config.yaml
n_layer: 12
d_model: 384
n_experts: 80
experts_per_token: 6
balance_loss: 0.012
router_noise: 0.3
router_bias: true
norm_eps: 1e-06
init_std_o: 0.0255
init_std_up: 0.0255
optimizer: "cautious_adamw"
beta1: 0.9
Below are experts of layer 3 (counted from 0) of a mixture-of-experts language model. Rows are named router (the router's row for the expert), down (a neuron's output weights, with its number) and show model dimensions 128-255. Each number is 128 + 32 x the weight over its row's rms, rounded and kept within 0 to 255. Numbers have three digits each.
After each expert's rows: "raises" lists some tokens whose logits its average output raises strongly, later layers aside. This comes from a sample of Wikipedia text that the model never trained on.

# expert 67
router:171163139133176144084163142119142132143134152078161144082127153160123067124108108084111134176128107226165130130082149125121119192176095133066099193074095129140127121096076097131105119200177164147192164213149136138110084147089103140102084103174154156120104132128118123108122128060135104168112131130151138155146114145098167135153168134065131205128121132038162125132137102120128081107234
down0:187129134148113069087102160137157135106049133076209130110091147164141140127206116087111141150103194154136174138134141129122180105125059090107024131079165160095066155155167201112169168130085121083114161164188127158125161101149140177158135062113141123153053105087157162189169133167190161108112091199206096127125129149136126098076136178141129174168094081113091122108115110122146052141115
down1:123098117138124134124114132142072137159125119127148086116138171146098161108175133150170126114186186105198065113178082106179175150053132163087122106149136120175134134123164150193078138122125156021104184121129138116131121164146043129154101155095140161128108092205128155115135132225123147078097080057075131160099190141123156155113046110117150112139135114074164146163085111174115114035065
down2:096101159081156082138108100114095105146155120139107052132200179095145143183082095127147132118113149101116102101103184105130118130118106157152135079176105167043168132073143117152103113134120080085195149184121089119140195146107139055078151143094180209157180156133100155086146155173104155196134115117167123088079116099138119106134085149142100074129143182090125095173135089157095140136138
down3:142167185138213166142094136183111058150081181038104144169105080108169132050098133095138103075134130145178113168119057149109127173164126129149154128082182086120142165148126129162145068149105077142129118173101103146172120102074146122085138131118053123154124099152153124079133121153143107135136110091064157161114167157178166152106107084087129133151124105117117168102165146169127160194142
down4:156142169095104073101082138144126133158137124122093162106115127093143160085161122155079153051155139143107137089105150145143158040061139144118120146197155139124118103142121114128135186088138062120115126160117099170128080169141143175154075158127116138108162132114111170108151122167143168182127053140107110139164132140133158080125120144107091129099112095106135095107147161143139091126087
raises: "ik", "ist", "az", "as"

# expert 9
router:100084129128115088131092177114125160159166151044110100138110137212111085123124149156141149148130158105146132125119070096087106167212085094044120164119125107079129162124120087120075117183123123136157127136081119094131155081132130132107140172123143150127088062117098107134131104150184126141181088046131091147160180155175125144112145115091133149109094121063117109100110096166143143117108
down0:083139137115111091069182073158160137103109086143168172077158145150140117140141135105105121147143181070085164134151164207085165175125120110141080140105202163192104098200131107137105125078122072101172121129082147171113119117118126155105119152188115085114120096091143137144129165168175126144148177148108151122188151093092142088087149116118104116095171115146077128120102141093185097143117
down1:131068111111125084062108095085101136155132155098111152109099077141114114124161146107130123156166130048171139145145105125107209162160095142093069093147101158117127149145143144093149140081113127100142118124112072113171156174145126105121113052152095122188102097132079136138107120152143158138115104091148100136091118132129161152130191149075175115125091106104098101077127144093057202139097
down2:168145133082129155175104114119149105131116041104170161145118164101079104150173125134162092168083101123133076137166113125127131138082133120089136079178120090126068087055131123131104170142076078075107153104112103121166132111112120124153118182124124169188126094130131121131120123148103133109094091098122154122159102107127238140148098070108186156120076175104120101123173139036091088146159
down3:155145152150124138101143161188173148109137106052137175089105184121133062112137123121201122136066126132176110134114142112159131144104144179115137157155128077152129169202136097132160082156109128044112080101099127113072140113126086125117127130128103127148074150133168065158132118090109160103127134142059095106140170155126145124109133160157133119141125115122135192092198108121145130197072
down4:086083128116104144122110143135106125176178086096148133096124060171101131125119112116094230095135105112127128087116112139133147093076102047149147133108176122165132091115112121112108133155194193107130135140094172132080146149138131092157099098178106109139109050132108153132075199170196122133085197167116096168096078085123140089077161101162085162111168113156086131195092154128137144141052
raises: "ches", "ets", "bon"

# expert 63
router:093126089147111124113104171144123141121063151086172123108087140194151130120159136139151135169113084136114126128128078150135152153156110083057130187084064157102124126160052083110094098131140150115149168168083135148137118141076115135097130117123114144122093148153120119118131151100220124152118153114166077176113101128218075163172149142091148144084126100072116154105153142143104152132194
down0:131118167127144113109160108112137097095076086153131113101108134151124135104160145076098186150071183102123114140111149123139156087113136196085078139107180120139082150156149169178137173153122178104085081085184118084078156140125108131137138160180171035100121146143139109123126116119133082094089135209160199075154132113105112148178156121135177110174187072144128114087084162156162102182065
down1:104083116106128098128073133082058139093130097096143118087111171118099099135180096145112140136121195131116122122116163106085177086160131152107098092146093116110124120108165078159130147159112082148119093098161106084175124157113193161110161072100130141186146151109188139135094109129113217162144175055137129135090102175150106077135155107099144157120136120076107149137105112188110135146116
down2:067095148129118164155108115096134106068083099136080170153134168113093121116166080123163110135109197109075070160143193140138170111136143108084107078164108124132103109085147114152079125151122103125130161137152124098131138165131143177147142207160098161168163118108121132119038096119108208141168128131138089084119135127128171142148122114104119141111118148114093123165139133152090110161125
down3:123141107131147155127134143116135120118102090132096123163066132113136070078127140114168130126132150159197143089130035082076139151117094157165107128105165144200126171121099105186080107157080172126114152158162111065146162126140117081091190180114094174120072060200116135206132160185148100123162118119137137147149148154088134118067156163075133153140087128166148124127117089122105104223110
down4:126104106121125133147178126149197133189172108156103077171109077105113119108155146143162155141062133109100217106094106090145077147172088125175130139102097169202042084071103105168114184152143139134152145170120121144144140160124124051160110132103156095138111114134141158162155121125120095136134127090070169190186053077102118095139102114057093102153170099098154098100132191155134151160063
raises: "U", "- Born:", "- Al", "- Born: ", "P"

# expert 60
router:122115097120167161160119165149107149131104115128159091146090162150104119158137105094139157158098107189130109137109133129165152154158100115095154210122159106145103079188104098150154124100117157172188100151136147115106104104055164078137195094207137173063105127124117115178151110162104142099143083091113155111157146177094060107142076152117152167130132092082132157133119080130093077149147
down0:136175169166184120130172139147198087073130118141113118095148131103082193163104107069133132111090185128104143140151118183144161094134073192167087147143128164171094110156126200068096157146160110086094162136108150136152155126123143230121099170106163104185102136147116122115099112148129089124121108183152129151121109086085096154127149160169150130145117126080138138110169120088161173087076
down1:089115090102135165105103109110126189179151128084150108094124141116127113122131114173116146146100097123118149180135146105120157125115129094134129142092102101129068147067126186157091148217140149132148082095120065100134133193165121140180084116151101105086112100142151090138124133174120147089194179100084110106150099101141135142167155102109033171131092111126098113125072112081098108181109
down2:179110149114129101143166086134101093173105120049117118153155169081101096153091106127101065179124107157133155132133090162116109116129089125099149091117211083078135169046120143130124091129061108163161087103115124114113172174160157148103136156105098132167166102085095098129106184119130102095050138163121082119119174194108136142109114156070111109156129164094132154168143118157063101102116
down3:108135120105096164109120128107102199098116113089138167162117051177135058123168117136127152136190127112144103195133148159080134096120088142101053114129139104186116128164174065169133077129136102139110053086106105132156169098075145185122196090142141119096070113197149129134134146090126055137119091105081050073046175142137108166135115171122089125138099130141098113139153150120180090186140
down4:152100181155143154117136156110067120154141084092129074055128066131182105171114153134136185120151103122162152123093146114113161065115096152114102123107116175151061117078093133123110165081172106122098068096148167158118148158155166164110082115120115132142181079132127157087131119133147145143126105114035079205180156123146111111152123154138170163096105185101164081100083169161170120156144
raises: "ball", "a R", "ed to the"

# expert 52
router:079147159141199114106145173144118078146139090160108124153132102120155114136103161094148165156081100148117146128118072178190141147138148174138131093167087122098146134135123094221143114130138154125108095064153092193149166100158122136112146190102156157121080142060109099147146190100138120164152122109158170177111146126153137135173090166067061055145112105116113068147083125127133086057088
down0:197132115147157134130167161059165102054093151125149164108103125133198162104121101146095132140155154164123107153094071155074149136083132063052103107114174127127067059167090180129100124078138167113114172129176127180139148071143152133151170100130127092114145087086096141171146150131028107115193118217199163074142202112142132143113167103151108117103164106157131106114074134077207119171158
down1:161093098130133135111144187134109139146149129122168091168080180111127169106110107148152128142149100139132111172148094108090175108158172138173186114188107132184153073120154102141103082115089114141118101103173163129170149139138164082090176101141098087080106138065176139151136145134134122088125114102097128136139109100104143109120141148168173155116158178130099138079127082149097134154154
down2:157114147105186090142172109125128160165117096122161153082157043098090164174105124131146124143144148053154141103109145107178133096098140153084124089121150115107124090142141130071133116093122113106118094093085116180167117120157150157126149199118118125100147165140066096101133097148090128116128086142134167121153154133101120157141153133108116113183109166129140102174121172193068123126086
down3:138115154131090127100162132148089133148111134133142130120151136110112060107166108119144097120119102108166098153149150090158142111187131223129112131160121143130158208148167110155148075107089155104120090169117123143150153149118132142088153154107118146181049084103157140141144142119127122125100136130159073180143152199081120134176081175153162107152113156157130111157118123228115170117132
down4:140114150099087119115116175103159065141228175203127114099133080139127128170136119138216155108126162186128159114136139140080123129159119139163138135183144156152096080117120100164113213123205151142089077136127189059133133133118119146120078168128136137113067167178100146136064100163169123077132091113133109195104177105153141117093127071136077098105133157109086100193097166157131123125109
raises: "im", "aph", "up", "inc", "ink", "ant"

# expert 4
router:163136138109156139168105114124114161205099098078138079160162076141133100087162216076162134180113075123128133096121050163166124161104118121088176130110188152101191133095154123131138165135106167098110107069111090180164151080100131094103131124100162157102115104089105154133178130128137105155134123098188187121120117134164048163182083147123059105084122146132131086183088148095121113076076
down0:140162112137172119103109118121122091164075173082140167102165124096193159099116135151109126113124195158092081118116183184113190095074132102093111148133089162169091125176060185140105163095155104157111158081153142114097149185150110198078154157126130073113156088125114141168137137142147084093188181126093160059165172106093116134147132134131106168181149063144137110129144151125155138100198
down1:156099154086108095155108131090152149110149113105107161110169135173162109081168144196147194151098156102160081134126106088109166075106127078114104102057142116119040149148107112150141117117084158105134102103121140063147117126108110108147159109139125099134175155170166093149074147170117111124082114130114045129124079126133103108136143196113032096174129190183166163150135143147049119174100
down2:141179162085182085173111091125166121147146056168151150137183049098076151184104106142160163140124092079143117105137179075166145108090152106076168077103169133085125093127134120096127122107103128090111075017121130115159158068171139124178147168129085160085148150163104079111168154123089121116124127114143158057159129160149095169165125132094143132159153120114166079199075150156055090159056
down3:087128145140127147130156154145166165136166161122170121126138107089092066163146177075126088162156129100145081094124081167140112132104089180145125117097173164110218140130140142157092231120091142082140127088104134117164191109155126102093180131157141142101167143137113087134164082144121135068125169134146167113130085184116102167116134139148088101104136138139124134144078161172116085082114
down4:140116132143054117125112179194140160139189190111134083101175082118116149126190113105110183098148107101125117096164070102155124133135120078112110137177135152102122098100157070152135211102185150117120089082120179110133120183134128095165108166132169153094136129126113152115117162119144122120114120145144102094110125108142138117151064161166082090170177110198067125086114145181167056128116
raises: "oss", "ess", "ur"

# expert 19
router:073146165128090142094069151129113113175166149056157121120102196126123092161150134114136132188124120169159154151138121120168183109115110132136173169121101174127098132129101087095155101153160089152166134119123159164130078076144154201082100165137137126109084203104109064151117189124154107145136126113070100162170104116102143128173120074080148163150073106121165179143154097113078136145200
down0:132122121104057082146115140091139120104080086180158133105127158129093126093188169083172103139137140183141174140121102170124127138082142156107123187120158143110052132159107114085137180151123069086081157073115165096096193109143146099160165123153120106114138134136083109131108135122117097087114140172123137126133211128191138203072131105106124185166156050098121149150142142138170139140207
down1:126103097123103110108168107133095098137169180166137102137099173085157166139115147157128118153110097119138093208156168028079121144119108160120181113194094110123138107162131159114041111121143064118136118109110102116131111117148115167131139091096157102167161188178109131166154098161136160180147105091146111127079048138156105129108112175114093092143131156098081116112084121180118107109128
down2:122133171142101130095178073111115148098115125182075098111170115133080104169093085177131076153117132146079140119148107209111123132030136091117103036084118101113085122073119164086093072140112148120145097212135076164116151097135170189129160155133110168202138159092158083157115129073167150100167087130065096103114159152143110146110098091195063109148123124115167116112139110179141146138138
down3:062095117156114175160114129168095127125064161146210116147072109177150135141140136109143098139169093115123110107201146168013133135144105153156112151122131094179118132128100137185111072156116134127074099141122129065141159146195161140159101132100190178172134124117121166133077155138113088085147138112063077118123131096118111142054084155116138118191123168120092127143094104134147105140113
down4:109077148121132179092151127134094129128147184129149122129132099115109135113135055194093180088121113164103091096038080115111112074085104153163165155090134170144104087116113084114108148147102092131125086164107156119135111155127113217120078072126095129140099140165125158165164155121154110192054156126162111130095085141124141107112171127116114130142129134092092168108140102222149113167113
raises: "ised", "arian", "ean", "apt", "ically", "emb"

# expert 64
router:082136122146075098127122222139074115161205143037191120072092142209106076119149138155088163186124140154195119122073128114141110174144122163142145169139147107176118115155090089089151135140119178147143125121091130112128142075108145105152098136126152174118110113096135130139165115129160125119158084087159090128160165121136127162198105126131094130079160145098159121128138081132117103093116
down0:080103182176111069118183100128117111107104111179180128132162156181142140132154113049092105081137136112126144099084102139115169105058086117116124125089217108144132076152116155157097118132140123110111125109102145122102156111122168176136140162148192092098123075124108113127146108165143099115136166207106129086118156155114168144031103122108078093122134122118201127169100155108142093106117
down1:084132144092075147114150081139133173116157098063112201133104158170106167130182135131131118131129153086139112108106148105081163152116111134178129130116120147143077131132136116155133096109117183099108150123069111207176136196113137046120172109170155132148116126081105093158094091153127165078157094068111105066095083103152136122154173207122140164104156120060183129100119121161079172101123
down2:122145114102177113099159130071109088138159137133106144129145078112057094108127078108095104129111074115103052114125159183063166071143127175116099101172091153140084098098111126169108084128088068157170108154118117162143132109179105164137153145119204181120122171108171116102136128101126154100127198164157153102153183118142122165128121131152111097186092165106120134147148140122071169145123
down3:120140099143117120142132173141180101124092124108153119075051158102173116136139157116189190136165141158153108177116149133156144134160119151158099133118112156132090196152114091141140129143100182161159096128081152147122127071129115150118183070047147128147105099183121138141168059123117124095043215117150119168133119157082100190137141173083179122153187177220124138087175124150149107121127
down4:124072095152139132120183162145132150125157095082155167145126081097113154105139150156148152104084164154161144134102074117080129100101169092126179159083130168133111113145060133124110193152157146121045072075192147126127168140091125129164152114117118131139117098123095172118127158095147105154123144138153152130109079088090189088130176174160108140140106114096081083141138146145090128133087
raises: "ión", "ón", "ía", "aux"

# expert 3
router:136141153109133113081084087172143135114152142148144048157106110116096061100112178067165164180082060133109133138072100137173173146159154107073147178171167106100099112144087135107155141088099153118165080123117067157095108052149122109124110209184137158087065163160098147192133137175133083202128142162084144100107139136106166060132099082179148152101120153098169122171146126112093060132141
down0:152090147156163167140108139134173118072064058089120122080113139145123132093127114138138177124108168162090167130156131206133168091122154177122128157149204133152093106153128078116108081075131097091122156046154177070147152179160115160125137146136159118097077087116134115122163179120081169168106079103137141126129139116176139117138151185124139097144102106141129118109111143128151142121162
down1:102156106197170156094141127140146140141144066141147096117084129147166233138131119129102118170108135101181086174160136081181148098086157122156126087179095089135118099142140137120085135186124158111167072146131167149118132189112096101153060124091137159103092148141127156123121146181140102112112103104113129160178098136116122110118114112171168138105158173172069118173132128124098054132116
down2:116102134144136178179162058181197075149032058102130139098122126151093127136135132066123090142107072105123145140052158090093073123090127069147130093156131169026113124123136173143151128072116156093132113095176112105140099133161183128110125169136173194122145126093111132137120145083142153130125134131152152037103117153164118156136111106130132165184112192081145108130110150070133092144123
down3:093148132147090136127110098125109134131113151058196172111125161149087119102083102159090140072140168089130102139091143137084141158097147155146123129110091164173126210099114129138054108132119150160131149170166069130147102096151113145126200109102137144080157085098093126136194171120134141073090104187109119079108104137112158168136147126176122135118132174133133136079180102150139130100115
down4:176127148151130109118172165118131157116138104105122110084126108140179141149112114124195156109184091168180161124124133117126160106111104091149174121110193171150092137089115122110095172109211117135142089137112098179144087152136125115137080122097086151118123114208090109137139116090120075130164102072099122164073082129118108109075169119154161125160097160112121129063070205093139097164138
raises: "orship", "ophy", "ored"

# expert 77
router:110091195120176147113141122127136103142096112117195082099110169094117167079151138142151171204094072102107187170101094173153153143168143154103164124150142129092177132142112093168110126165132102142107131112123045120131088164056175179173144157150155121144135163116087082136126154066132132138138082072172115178133058145140056113082110114117137148143099135105087143153133168086164145164064
down0:183140129132104093160163146128117126110101104143166063142149169106129155157158121160121087138096193137126067140133155139129150126121117092127117068094136097182113101136080163166167068096129135093079137171041098135092191123206108131177093169121064067141160087135083156101119060124135114081104081143123159098115154127119194101110130133155151110091144137159097106096100178143175144123129
down1:124095104110166083174086148099085095165110141180132144173114133115084111097181098138150156118134084102116040130107135085127127085157130111112123056143059125121121106118190127128103158088141112112154142126100096096135168061087133178092165030114068143111183120179148161162145107169159124120119127102122081121091062145153155142122146091078103116115161093108091092164134055182194162139178
down2:118130169116108124124086140072132139123135062159109094096179106125084144132181115100117043117128149136079134174124123131146075075109106124107086134113113148044137134121096151100166186163121129156153125113173094120179172116138155155130145135135145159200152146088133113078153165109146128164134135166122114140123181179104164145109160114184161121133134129062083134179155086146098143086092
down3:069071167117141130148175140159119093131063105143103125102146171174127104142100151126153158133168090108171169136171152163135153150134163131158147108159152086139126151129140071188049098147103183141115082123115102119057135194127122122104207141079071150136093089162095103171140187171078121157173119089139094107133110161113083141152108140116166139143159132170095158060120144128155102148137
down4:108152092104078097173125086124151122158132096134093111192129136122151088084123087107126174067129127144068191103084112075167130149114123152169168096115117130137132127163100080209144138096120057116129087166122137144090122085111130132120122110114148129165153112085126156140136173150120087101099136128132118173108142106129149031079099129122089166160166194097062129133135097113174124208153
raises: "ut", "amer", "_", "err"

# expert 74
router:108140096100174149193132153159146090127067133155149109131075148150099159137137115078178157159094103172103126136113118149159148149174137088069120218077141107100114099182076078168094073173118116168146115166143169173168094113077152126146147119191144184080053186125116138173148142099130114142119145095149096143185131130126122072145128158104130177139121090097096159135124155127136156130163
down0:116121122172125114133165126097127156093119164131141143093089153169132173097084142133161133179111171112145118147149131238089137101119148137110137118172160094154106107140139122143100152154148171100078130087106105084111152083128060192141139122083082086081152082072163114109110119056137098115145129128088172124096210159117149129160148129142212119099154136109130083117142180148153140165128
down1:122162155102092109110111087111134149156150099113115094171146130189089122083182144119105093097083153090129133139176112080113183093191174102113155142161126143161145137178116137166134169135129088095126089072150134079159094114123103159118167120113115122111152180144142119106134094117103182049097107072144150127177092108188084124121167112110074221123158150106096168157114117157178110151142
down2:125172179078103186156130098082113128083085116101127168075155143102156064180161114151157097083139109136114118047130154216170121133110164085099174099125105131070120113060167128147138131131102071138117131125151084139113185189087109143083154175184110167223197119078130137088100138101135177122194143129152123112066108164143111164096151136128143107117099183163109144152126099186110188178112
down3:112133133156093105095145068172132073134039145092104099158089130121106149108082072076132150149196155147148092151141189123110129114116112128166090098118225157185095124160114071166169140135098161201114112122134126130099151107165125160139171118128165075114134054148126117140151148093118106099140122168124132157094142183095102146142108116089171081142109148156141096179140156098111138129136
down4:118146123109095147091185147068166160129141130112130143157087121136170112147132142110127158105129102135130099132119117083129132149143178113159148155135129186146112115055197084152084208076165109096156103083096127147096117169108077161119117084144090146125119160127207172065129148094164116157110090117138131181118104111147188156135195118150118165215064100107082109090060162084156122144113
raises: "er", "o", "ire"

# expert 12
router:097081071129171127175066199119124139156140122064184096118080161191120133122071126135130104166128080160152134152128057146113111162143127116124165169127145128110139116140129119101124150184123146133145154155088119089078127146120105106089087126105107120124110110110136101115147117072175127218132126107135080158154124122136074162121106129157114147085136125103140134113121108149074173044116
down0:104167152105126131061139179146136101114125116155199119102169152136189147120124140114094153172146161104119182107161158187085157086148061112138076114181205119170097155136153126122172093096103079086126141034135136153142108117117093122107134117182109078192123120106129124141144146137189120103129119120122135120153232108166086130082120162163132117161158098142110107097117194156102140123142
down1:116095103062121073127139123159130146096149120129151119120105108157151072083157125156194114151095079124122088148136137040110190143124075117104159041152079164203166145074116070144105091146120147140147112159095138213157145151117146122089091081169074128100120194199118147185127145152151112131141154095156129145129119102118129136180112144122145151124128111125146109106171084123129118137102
down2:108160129053128166148143140107129151111092082109144148222091081140086100086151032116152092121097081147119064095147153111125151108062076114126163161134086123092094093114137112091095161121131087105109114156109168097154171084176146104182135209126112144130099108114127045105075129113116123138106192066165142148162177127097136098199187194120137139142085114148129111165191137108080107130156
down3:159130137114146179075147158149137117142121107095161126128113164108155142097127113102140177113147148098116072114107138134170108183126126171193077067175107117171066162200172133163069120167082163120097086179112126103147139063109077119109138121120149155118064091075114105166082140160114185099115132125109114099121081118143107150117133181144149097125144130131157138147186081146182115130086
down4:103089098150146167141113110146135128110122059131162042161085037139125102091136139108158207063056172136142160065162087120172153106096139111134112153070159127148091088129149086142152120157104167128126130072154141094162181114137167102143083158108098153124078067159095079128085125209153112168122115193109145161135090094167148100161129133167078140131121179100123129132070146153112119150102
raises: "- • Summer (DST):", "ST)", "day"

# expert 1
router:151108069126114120097098211145126111163163184074164055125100101132130111114129111130140154181166087137099195124080112141127173163165140161067140225112171133135086082137145108114071120174178186112127137187121130191097096118062131086161141097183128139097115131134114140167114125115095147126102141111145154098148106142134113084140114154103106171108132124094106152151152112150103112099169
down0:137108126111072144074137117158159154092072059081148128116109156102122131098150140112113145185062124184091097108129116131161157123141096124149085165119142118188087119143153171087110141107144105134090147165131122191087138164146132174107114184133131144125162084134168139100092107096131106134118148163120200101093153156111151126098146189091115143095154063091172133135074158073108130120094
down1:097093117132137171134107121105160190113102090165166112093104206178128070091150154187102154097065138125120052089097093106170107127106155085112090124195106110139096144098085077116105107168052160146163136067164094143174093165103118154129170117105119141202154181162116178123190126166108135090107115140099084138165117153122120112161084126072086107121187125119153168108112140086145094090073
down2:134071134129097124091135140049143057165153090098120058079144147151098078148118124130174112175098063109074141115088153096109105070130075138190138100135135096109119145136148182127112159134140138051157066127132124096129093141166120131108175160160146128150167144166111124101125142187088120188087134128156147104138111168136200135154107175116082126098126143101092141141139114133083149115091
down3:118112125108104131188136149132127091146096124156166104138140110098182124096122060051162122102103103143145102162125113150077156173127175102152138137097134135136142179090138096178100127082142179145164107084132147119154128122160159117085151082125141161150084119129125167181122099087153062082141128140074106154144132172112171143076090159104129115115078145118070133178114107182109148151141
down4:169137144109142108109140074066135165160182068117166090096097104158105134124092169144127104111141136180092148184095161164168136108152106141136139121087129177147099100158117061152120138165210126136120167168096096085135125122142058145167078149120127190141180081132104102066115179094119162149144130163094121129166187112105124148144146166103103172072113164103098126101095163174183138118149
raises: "us", "us,", "us.", "l", "k", "ak"

# expert 17
router:126124100128103139160112148122129129149145126081191101133131148136152116155121119114108102134127174137168163159070114144082160142207110124131193146186134133121107127168121098118147073142128086150209127174153164116129116112005125119112155135122164114092124141115058113159186154131112143141127137065157107137157071165083137123176141139144094167155146148080143141142106062085139138138161
down0:127145097170125123114166162132114103147080129150135092085121147187080146108128129132085143105137199115106135135174118132097153138093048103099095150125148112120161120140110148125108102135093157095106129108123128163104151120097135187187149191115134099114061099112080108181053116154160127063130163178162171157104171093064117088095105127144143119131141032142108120100097170148110114132083
down1:122173126153132133075153116139119169137107147109079114083155109172126127105129144166123117185120140049165078147158077136083115135073132095170197120110167113106142122112139114111126093129133063142127066124078113098117132129160164092118120147135051141108146138126185118177161153136157157141140135086071100102139118117158081102075096104122138160158142113129136085123144090135156103172089
down2:126115136126143151132101162123140120165144114097090126121162098120099091098110085147120077120112117133082151145184129136124139079142129163095077136147077148172149140146213140136157090107091099091141088122131129132119189113095126136107165133055158153145161155186106112091136156161113143176124089123173106111084088214093145122164126132138112081143146209072065127102169121168092133086133
down3:191154087073114145144131168151096123136070124108090169103093083146129131102170138081107163099156148111124170151084178095130063152066094160160062129103142088166147151153174095169142142125128139085148042151126137148119086142136105118127221144163161110147048043164158149175163083174124121163101141147161112082076149096115118122112149171120171118123131127184168092152182154117166152172088
down4:119154134156088067146139151086130123170134079148102129112081123152129136153099151071115188100142142167131175143097095108151146062108138188150131196130133173111074119169112064108093133124167087130156095133115132136113129112155075128145095170127166109106151097169103148107164143119132137159122139159124097169137098141132162124112126153083066131160118080071117170133080124126165122153127
raises: "s", "son", "ring", "s and"

# expert 75
router:142094056169133110110113137122142140127074124123140113134129135115146186101120157157170109154075100094128147175134114134094131177200099154046178157085123134099099161132146114146120084155094108077119099153118140138067137045049069124100123113078160106121112151128107098126131124073138122133116116077140142206112099146119136156100118157118092107120083065127103076140112125143139173143154
down0:136149106127105108148113123105178084112136113124096113138121090165119130106181108100105081135121169122161136148092158146092149103182149180154126144138168111170111120201071078174137068159120169143057153189095143126161154085159129124140103174171088135152002042056069106183078089175171091122111166181127140113144163133112079162128126142109144150105152101134135093100135105148081148146126
down1:137143088128192100085144113128136122046140096098143123123077119132097084114160095117126094199158183068150090154144101177147181129163109103169093119152110130156115098137119144136141161133113140171114173192133091125167146113097123143083194077105117117146055153126077123154119151103159166103109089081164120074103106088128138116103141150103122134117111163120109131142117107139153115137115
down2:132121144139141123087152137115139139115115102119143163122187111060095083157114099070122123149126103110132109127094139137181125133107170080126125109120149075109111123078100147078152179110105127098169121086081120120150130100154170146140101141127110160099136150114120096071094128130129115129141123136122168148120159126189165109143146125077136121188172218109130145136163143122079172176126
down3:135173154167119136143114135163146128180105103092118085099077141117096111089168128101175077183115130080165090150152073089099097147196112128170083171151086150181152182152105078159150124140187198092115105130114094126124121115116134120111164151146129150137104069146137170201106146088142127166111139139216137133146154151110167118178090132195179174122148150123142133140097085138124143151064
down4:145169152210132101164132097114077148177187131127116084138133144112126126127166147115140165080105137104085169141081082119141127095174103109220152093194153104168097108108125085167112185160129073147110141160102140124175109099142140173116103168180173092180156083147154168097074155125113124110123143119086036175146117071107076076104108146147128140149152109116111156067110144129182092193100
raises: "rap", "est", "ile"

# expert 26
router:167083175140151136071121135160151115163103186137147086147121116141103045140111142108127132179143068194194167135078097133168170145226140111083172205121120139142054111134154143134142150068114146103167105166108131150138125074097137138120098163142124159122100141110098096192114136160120100207151113135085177118101094149125156086120105119135129146104128114148214087151092076133085064114173
down0:121066092104115077053131104110162111109123121103155162100118139139096131122165178077100131081112151153126095152117114207179148173149028143171118152131180072109131187135084117061151104121096127138093180167106143093131142129140160106134174128171134092143065061117088127112130187171109127131161083186117131146178120093131146102128147113166137167169098126158174109135126156143157191120153
down1:090082132113147112120140117115058060099126147056173112173127119125163170172118136140145165131155106156140125132157159103065142112137170116113084059142061127064151134055163162196136149167111173090130058150152107145169111201145098092144094088118088172158105129144118127135111134164139097125148147107118126111088107120154138100089106115192132141162056133156116104137028117203120098105148
down2:080118108105128114163160089123133073154043073136055081133175101132100111163119128072160152102113084130135137149093147090113203084138084097112154105190160140073092170110103170115141108127106165075187119044173109079159142117108174153185139124123158176150135132173059111167181133160148123110178134138123141117094131136117174134091051113127131141231119120120125102161078161115108126104143
down3:104081141123153165037128123196194069145062150119216149091136154136125092112109143140162089172134135155176069089143137159132185213095082154125132128140159139154137149135112134124097146107147134137154090156110119111140147141152156161047107102129151152147134087109094193168119165122106118103110086137090175166152151123093116154073082197067130184139155176157161080130123154149154081116096
down4:188055109127142115109155105132107079146212138158144149102133069158123157118058154093169140087126148169195136096135056094155120084113128129126128138146117144148089101153152094128122180121191180162119111135135125111092122061097133112140078100126142161126142136112107169122122104140110123131159150105099160129201094144146140118110140129136116113127124126089137135178118197187114098121141
raises: "ity", "dale", "ities"